Weights of a small mixture-of-experts language model, trained from scratch on English Wikipedia.
Size: 9 layers, vocabulary 16384, 64.5M parameters.
Experts: 2 picks a token, a sigmoid router.
Training: a variant of SOAP for the experts, 643M tokens, 4902 steps.
Below are experts of layer 5 (counted from 0) of a mixture-of-experts language model. Rows are named router (the router's row for the expert), up (a neuron's input weights, with its number) and show model dimensions 160-239. Each number is 128 + 24 x the weight over its row's rms, rounded and kept within 0 to 255.
Before each expert's rows: a language model's description of what the expert responds to. This comes from a sample of Wikipedia text that the model never trained on.

# expert 31
It responds to: Country codes, league and club abbreviations and team-name pieces in sports tables, such as ESP, USA, FC, Shamrock, PFL, Clippers.
router [147 158 113 122 106 161 136 108 156 136 120 167 121 135  96 132 159 135 143 137 125  99 134 115 102 121  95 150 106 110 118 128 107 145 121 145 120 127 128 140 180 139 141 121 151 126 137 127 152 152 122 114 175 109 125 107 116 140 117 104 124 174 101 135 114 124 140 148 116 108 100 113 178 123 169 132  83 122  98 160]
up0 [111 167 135 104  52 123 141  84 145 162 116 127 127 116 125 138 181 110 149 131 167 123 111 101 126 142 132 139 152 116 107 115 146 128 110 127 148 178 134 124 128 127 126 104 159 159 134 132 151 135 151 125  87 132 113 133 114 131 154 135 115 127 123 101 144 111 137 114  81 118  72 158 122 114 133 116 112 145 110  94]
up1 [128 133 162 161 103 134 120 126 123 118 190 116  54  92 135 116  96 184 118 100 104 113 153 114 143 167 111 150 127 139 150 128 164 149 121 132  80  75 162 116 114  82 124 141 162 148 123 129 127  98 132  97 126  98 157 119 117  98 111  89 119  97 117 158 140 126 142 123 133 119 135 165 116 183 138 143 122 104 147 109]
up2 [172 160 155  88 128 100 126 171 139  99 118 104 110 149 125 151 138 135 139 146 122 139 163  97 135  97 117 134 102 123 133 133 120 125 135 150 103 108 144 218  86 132 132 133 125 129 111 103 138 116  82 149  92  93 165 160  92 139 155 121 146 135 126 116 104 111 142 128 135 104 132 116 126 133 140 142 141 122 129  87]
up3 [110 180  93 110 166  92 131 132 136 127  98 135 107  97 133 163 129 125 124 102 123 144 126 119 116 115 114 145 171  91 134 127  95 135 125 155 144 124 146 113 103 108 141 133 155  87 130 143 127 138 110  94 186 105 141 151 130 121 119 114 127 175 131 127 142 130 146 181 142 148  90 137  63 179 118 121 129 134 122  97]
up4 [123 135 134 131 136 151  95 146 127 130 158 111 109  95 179 143 111 135  89 122 132 127 127 100  82  98  99 151 117 154 110 119 123 164 154 129 124 120 155  94 127 119 118 129 150 157 139 108 137 165 123 145 118 121  99 127 165 174 145 116 121 131 149  86 113 132 128 132 144  95 101  70 155 146 154 128 124 163 137 172]
up5 [ 97 131 106 107 159 127  79 118 162 148 139 123 133 141 160 127  92 124 129 132  91  86 136 132 121 144 150 137 152 155 134 146 119 109 115 129 111 108 131 150  96  97  88 194  98  99 104  77 156 154 128 119  64 112 116  64 159 158 115 120 150 142 103 153 123 142 157 123 124 130 130  96 124  99 135 120 164 134 103 135]
up6 [171 122  71 107 140  94  72 116 121 190 138 118 130 115 117 156 108 131 134 125 107 114 119 106 105 111 106 125 133 112 118 135 112 117  96 158 119 106 150 149 135 103 147 115 162 112 100 110 117 146 159 115 134 103 128  94 109 130 157 151 117 152 152 115 143 114 152 128 127  84 110 100 140 106 108 137 149 126 161 161]
up7 [114 123 119 115 155 119 140  90 127 133 128 129  92 103 120 137 115 115 114 114  95 154 122  93 131 126 116 132  62 127 132 144 107 168  94 100 120 115 107 140 146 131 110 114 176  89 153 107 126 175 119 165 194  98  80 130 107  99  88 133 110 128 100 128 131  91  92 118 122 129 147 140 141 164 134 131 137 138 136 123]
up8 [115 100 175 122 127 152 143 126 109 106 115  96 150 191  76  98 155 163 145 125 119  93 136 131 116 103 128 112 116 143 106 117 137 152 149 152  83 109  85 134 134 144 124 125 106 100 106  69 115 106 182  96 124  97 137 161 113 117 131 143 134 147  72 134 148 155 125  76 100 116 145 103 119 136 144 150 136 110 126  99]
up9 [129 132 156 100 128 134 139 129 146 131 110 116 175 103 132 121 109 185  98 114 108 135 120 116 158 144 107 117 160  78 120 121 124 148 126 126 134 130 154  99 160 104 128 117 171 126 134 129 137 133 160 147 129 102 131 105 149 116 127 118 123 134 135 129 112 115 131 142 117 135 116 106 109 180 156 111 103 105 141  86]
up10 [139 126 129 108 152 131 132 107  99 123 114 161 107 127 189 140 123 113 111 148 118  95 120 155  87 162 115 131  93 117 137 157 134 156 128 121 108 124 115 120 149 128 159 114 155 160 126 133 126  98 128  90 108 130 124 142 118 118 183 127 150 160 115 122 121 141 127 102 142 129 146 119 122 153 148 132 149 100 169  93]
up11 [106 148 134 109 136 178 115 125 119 105 153 157 103 172 138 126 131  98 123 150 103 105  93 117 104 156 128 127 118 142 141 112 141 137 132 126 133  69  73 137 135 155  94 152 106 110 148 125 168 125 129 151 120  96 108 152 138 118  89  95 103 172  96 122  72 106 113 104 147 102 120 103 162 131 100 107 153 122 133 123]
up12 [104 121 153 129 170 142 140 102 122 105 115 137 140 102 165 103 110 149 146 156 103 111 129 135  97  87  95 145 131 153 159  91  95 104 118  95 127 130  97 110 121 117 116 107 152 138  86 119 110 158 136 135 108 114 124 127  94  79 126 120  95 147 130 150 110 181 145 105 105 111 108  75 109 126  98 105 168 165 103  96]
up13 [156 175 114 154 115 120 125  94  81 120 104 118 120  99  94 132 117 154 117 114 130 103  78 120 101 124 109 111 120 130 116 170 146 104 128  95 140 100 141 143 125 135 148 112 144 103 115 136 105 157 152 155 145 122 148 114 103 109 131 132 132 142 103 114 193 104 107 137 148 153 144 125 178 102 108 132 138 124  99 143]
up14 [162 101 152 151 105 163 124 133 125 122 150  97  99 142 133 146 154 123 170 116 140 108 130  99 119 121 155 122  98 157 136 117 155 118 142 112 140 159 134 133  80 102  79 169 125 141 138 140 179 143 112 150 124 119 112 104 152  88 138 129 113 176 154 107 102 126 121 190 119 116 112 153 127 125 129 134 127 143 154 113]
up15 [111 131 154 107  92 104 119 128 143 141 134 122  84 147 116 134 172  97 184 150 113 118 134 139 137 121 120 163 135 135 110  72 132 118 157 138 143  73 125 100 152  99  82 113 139 130 132 123 157 156 116 112 112 141  85 104 178 120 139 157 148 132 146 122 171  94  89  83 131  71 103 119 113 129 126  81 108 135 170  94]
up16 [156 159 133 136 148 123 109 127 144 101 115 110 135 115 163 106 107 104 109 154  79 118 161 111  89 100 116 165 163 129 121 121 126 103 107 117 124 129 177 111 140 143 126 152 181 111 156 132 146 144 131 101 183 129 120 153 143 127 129 130  78 135 135 133 151 145 116 140 156 123 135 140 133 120 119  62 124 152  97 151]
up17 [151 130 119 142 171 118 160 133 151 204 135 126 132 146 146 114 146 153 116 125 109 106  77 151  88 116 140 157 128 110 114 124 110 114 145 115 156 128 122 173 130 134 149 140 154 103 116 131 139 121 107 161 114 106 136 166 135  94 121 137 125  93 129 164 122 111 121 109 123 132  98 124 148  90 193 109 153 106 139 142]
up18 [142 114  78  94 153 176 162 136 127 140 141 163  90 126 124 167 109 136 147 121 130 154 116 115 104 131 127  73 103 118 110  84 152  80 116 140 136 143 140 153 147 111  98 101 150 131  85  95 166 152 121 101 128 113 101 114 123 141 133 123  68 130 161 140 141 107 132  99 151 122 138 104 118  97 125 143  94 117 126 130]
up19 [102 101 119 116 152 105 115 118 137 141  98 156 109 102 125  75 112  93 148 103 125 116 139 139 145 133 132 114 165 112 121 129 141 131 150 146  97  53 131 167 147 124 151 132 146 167 130  71 152  82 133 107 167 145 138 110 136 147  60 141 108 188 128 152 112 122  47 145 119  82 146  92 130 157 135  73 111 178 146 128]
up20 [118 145 127  69 135  64 122 106 128 168 139 138 161 124 126 137 118 130 125 139 108 122 102 113 120 120 133 109 139 119  76 118 104 131 178 156 130 115 143 165 121 172 107 131 137 111 125 116 132 158 132 109 113 144 114 169 158  91 164  93 141  97 114 114 129  71  98 146 128 117 103 136 111 137 140 121 114 109 109 132]
up21 [142 166 164  97 114 169 111 154 122 130 113 154 115 182 129 129 151  83 101 112 141 117 145 129 100 148 116 130  94 104  94 132 107 126 181 129 134 109 140 140  89 109 103 137 107 116 115 177 137 154 100 105 136 108 137 118  94 107 164  90 117 131 189 174  94 130 138 147 154 134 107 108 124 152 122 123 174 110  74 124]
up22 [141 112 126 115 121 123  96 143 164  98 110 129 131 130 105 119 161 152 127 179 107 120 110 136 124 107 100 144 115 137 128 123 145 183 179 123 177 137 139  89 114 136 148 106 119 108 157 145 122 126 136 131 152  92 138 115  92  94 109 106 122 130 133 138 147 121 138 128  72 120 131  95 160 143 191 121 128 152 129 119]
up23 [117 136 125 146 110 138 121 113 153 157 104 125 151 114 111  95  98  64 110 114 128 115 118 102 122 128 140 144 131 124 110 159 110 117 111 149 119 105  67 119 157 100 107 113 157 153 156 151  95 134 172  86 130 105 150 132 106 158 124 141 136 162 116 156 144 146 107  96 111 101 148  96 115 167 121 133 159 171 140 132]
up24 [138 136 145 115 120 141 113 107 132 145 121 113 130 150 130 144  97 121 131 127 160 110  92 134 105 116  91 161 145 152 109 142 157 113 134 123 141 154 113  97 139  92 100 114 182  84 164 121 118  97 139 128 118 114 138 177 140 130 154  91 107 123 167 127 152 121  94  85 130 158 132 165 138 146 126  99 155 148 119 118]
up25 [123 130  99 114 127 107  94  93 144 108 164 107  85  99 104 175 177 109 139  94 118 123  98 131 121 116  88 145 145 137 148 163 167 113 161 102 122 123  82 139 140 131 164 138 145 129 146 116 186 172 168 166 129 109 121 133 132 153 128 110  89 126 170 100 108 159 121 117 145 111  85 142 136 141 141 153  79 118 128 146]
up26 [137 131 143 146 116 111 121 144 145 103 131 113  90 163 182 103 129 133 142 156 126 163 134 107 109 143 117 146 123 115 137 147 128  64  73 119  77  95 131 130 111 122  90 107 108 143 150 149 134 119 131 130 154 128  99 144 133 122  92 117 106 141 116 159 124 116 135 134 130 110  85 135 108 121 139 136  80  73 129 108]
up27 [169 150 129 120 152 129 111 107  83 146 144 122 159 137 149 156 105  87 141 140 104 106 159 109 178 131 131  89 148 120 111  95 132 136 129  95 146 152  91 125 156 117 184 119 102 115 130 103 147 125 149 113 111 116 145 129 152 152 141 125 125 140 143 132 107 135 111 123 131 105 132  94 184 141 179  85 117 140 147 131]
up28 [112 120 108 106 113 140 184 127 173 151 120  81 125  82 165 162 153 137 110 127 105 139 109 119 145 169 136 125 104 126 141  97 146 129 149 118 114 106  80 102 132 129 118 163 170 118 165  85 154 150  98 150 139 128 148  61 129  80 132 115 109  82 122 131  59 110 129 109 150 114 103 149 160 146 132 110 136 134  87 138]
up29 [144 126 140 129 154 124  95 155 145  82 131 130 117 144  71 136 115 108 139 101 155 131  99 145 139 103 108 106 108 147 112  98 116 171 121 131 125 157 102 118 200 101 120 170 122 173 123 147 114 135  97 174 151 117 122 113 108 135 157 154 138 151 120 143 155 100 137 129 189 117 124 131 125 138 121 138 121  99 101 101]
up30 [119 111 165 120 120 135 103 126 113 145  95  99  89 124 133 156 128 127 119 107 160 129 103 125  74  99 148 121  99 130 101 157 107 129 159  87 140 129 125 160 127 143 137 157 182 102 134  74 130 144 140 114 123 134 145 180  97 148 103 112 126  90 120 123 109 169  92 126 105 189 133  91 135 134 125 113 137  81 119 137]
up31 [ 83 130 108 126 163 152 100 129 108 119 137 139 112 147 118 125 113 115 153 185 125 164 123  90 113  87 103 112  78 148 129 117 135 133 145 137  78  62 113 116  96 126 137  96 138 168 130 126 141 145  97 138 113  95 107  92 143 130  88 171 126 178 135 131 134 126 109 185 130 133 132 113 124 119 120 117 143 145 154 141]
up32 [121 140 122  98 112 136 141  92 123  97 117  93 126 165 144 110 122  89  96 149 131  91  94 134  96 109  81 146 161 152 123 135 119 117 155  84 123 105  76 172 137 101 132 150 132 141 182 100 139 159  87 171 138 112 107 139  71 142 147 114 120 139 116 137 139 112 160 136 128 116 115 163  91 155 122 125 129 143 121 168]
up33 [126 143 117 146 165 135  98 113 125 132 158 148 126 162 143 102 143 160 161 145 104 105 171 106 132 131 100 108 140 117 135  53 151 134 107 150 167 122 153  94 122 134 107 173 163 120 139 107  96 107 105  91 135 112 174 131 160 167 128  92  65 149 116 117 140 133 157 121 155 113 154 145 168 134 105 109 113  94 111 104]
up34 [151 134 134 130 119 110 133 115 106 155 122 102 125 158  79 158 122 142 156 124 109 106 124 130 118 101 137 121  87 163  60 135  99 183  73 137 112 129 151 143 162 153 150 100 103 120 104 113 167 121 176 114 106 106 123 151 139  94 104 152 158 101 130 130 103 129 115 120 102 101  90 146  99 100 109 130 118 103 140 124]
up35 [102 158  65 108  99 139 124 145 172 144 139  64 179  99 154 113 128 132 124 140 111 118 114 143 102 154 150 121 115 102 129 154 142 109 142 116 153 123 129 111 110 116  88 126 156 152 144 120  95 107 117 111 136 111 127 125 116 137 136  88 123 136 130 107 107  99 147 103 145 116 157 182 169 119 143 130 142 169 143  87]
up36 [150 152 111 136 138 131 144  93 115 107 112 104 132 124  94 127 129 127 168 116  77 121 146 149 102 138 155 134 156 158 124 144 122 147  95 151  70 113 115 121 119 106 132 136 148 144 157 106 155 148 120 156 152 145  92 128 119 114 116 127 113 143 108 156  70  93 106 119 117 150 140 118 120 113 148 101 133 141 120 120]
up37 [110 146 169 107 136 140 136 106 104 130 101  99 138 128  82 149 119 131 150 144 146  91 139 124 111 139 134 109 160 169 175 132 100 160 146 120 136 111  66 156 149 105 114 128 150 151  76 107  90 154 122 116 132 122 120 124 161 147 126  94 152 171 148  62 137 173 147 179 154  99 121 105 143 158 106 105 154 112 113 131]
up38 [124 168 137  84 110 162 107  97 131 163 131 140 119 122 174 106 140 112 117 129 139 109 114  99 137 104 109 132 122 148 180 117 111 122 112 124 156  93 110 132 126 164 139 133 136 126 164 116 150 133 142 154 137  65  71 165 107 108 133 134 108 159 136 122 117 137 116 144 148 106 164  83 131 145 108 118  92  92  80 106]
up39 [139 170 104 138 104  82 107 113  86  95 123 122 141 127 119  96  94 145 121 126 156 103 140  80 130 110 120 139 109 180 172 125 124 158 167 120  94 119 147 132 115 130 119 111 188 141 141 134 120 171 101 133 104 118 161 124 109  70 142 105 127 139 118 128 122  96 101 128 152  84 101  89 147  94  92 109 169 112 116 168]
up40 [129 133 133  74 156 132 117  92 121 153 135 129  84  75  99 122 125 119 116 109 105 113 128  95 106 143 160 103 105  96 121 132  84 108 104 138 101 154 140 160 138  95 115 139 151 155 132 114 113 134 137 120 121 158 101 142  92 142 123 143 133 108 149 136 128 129 125 111 120 173 130  91 125 132 154 117 145  96 167 116]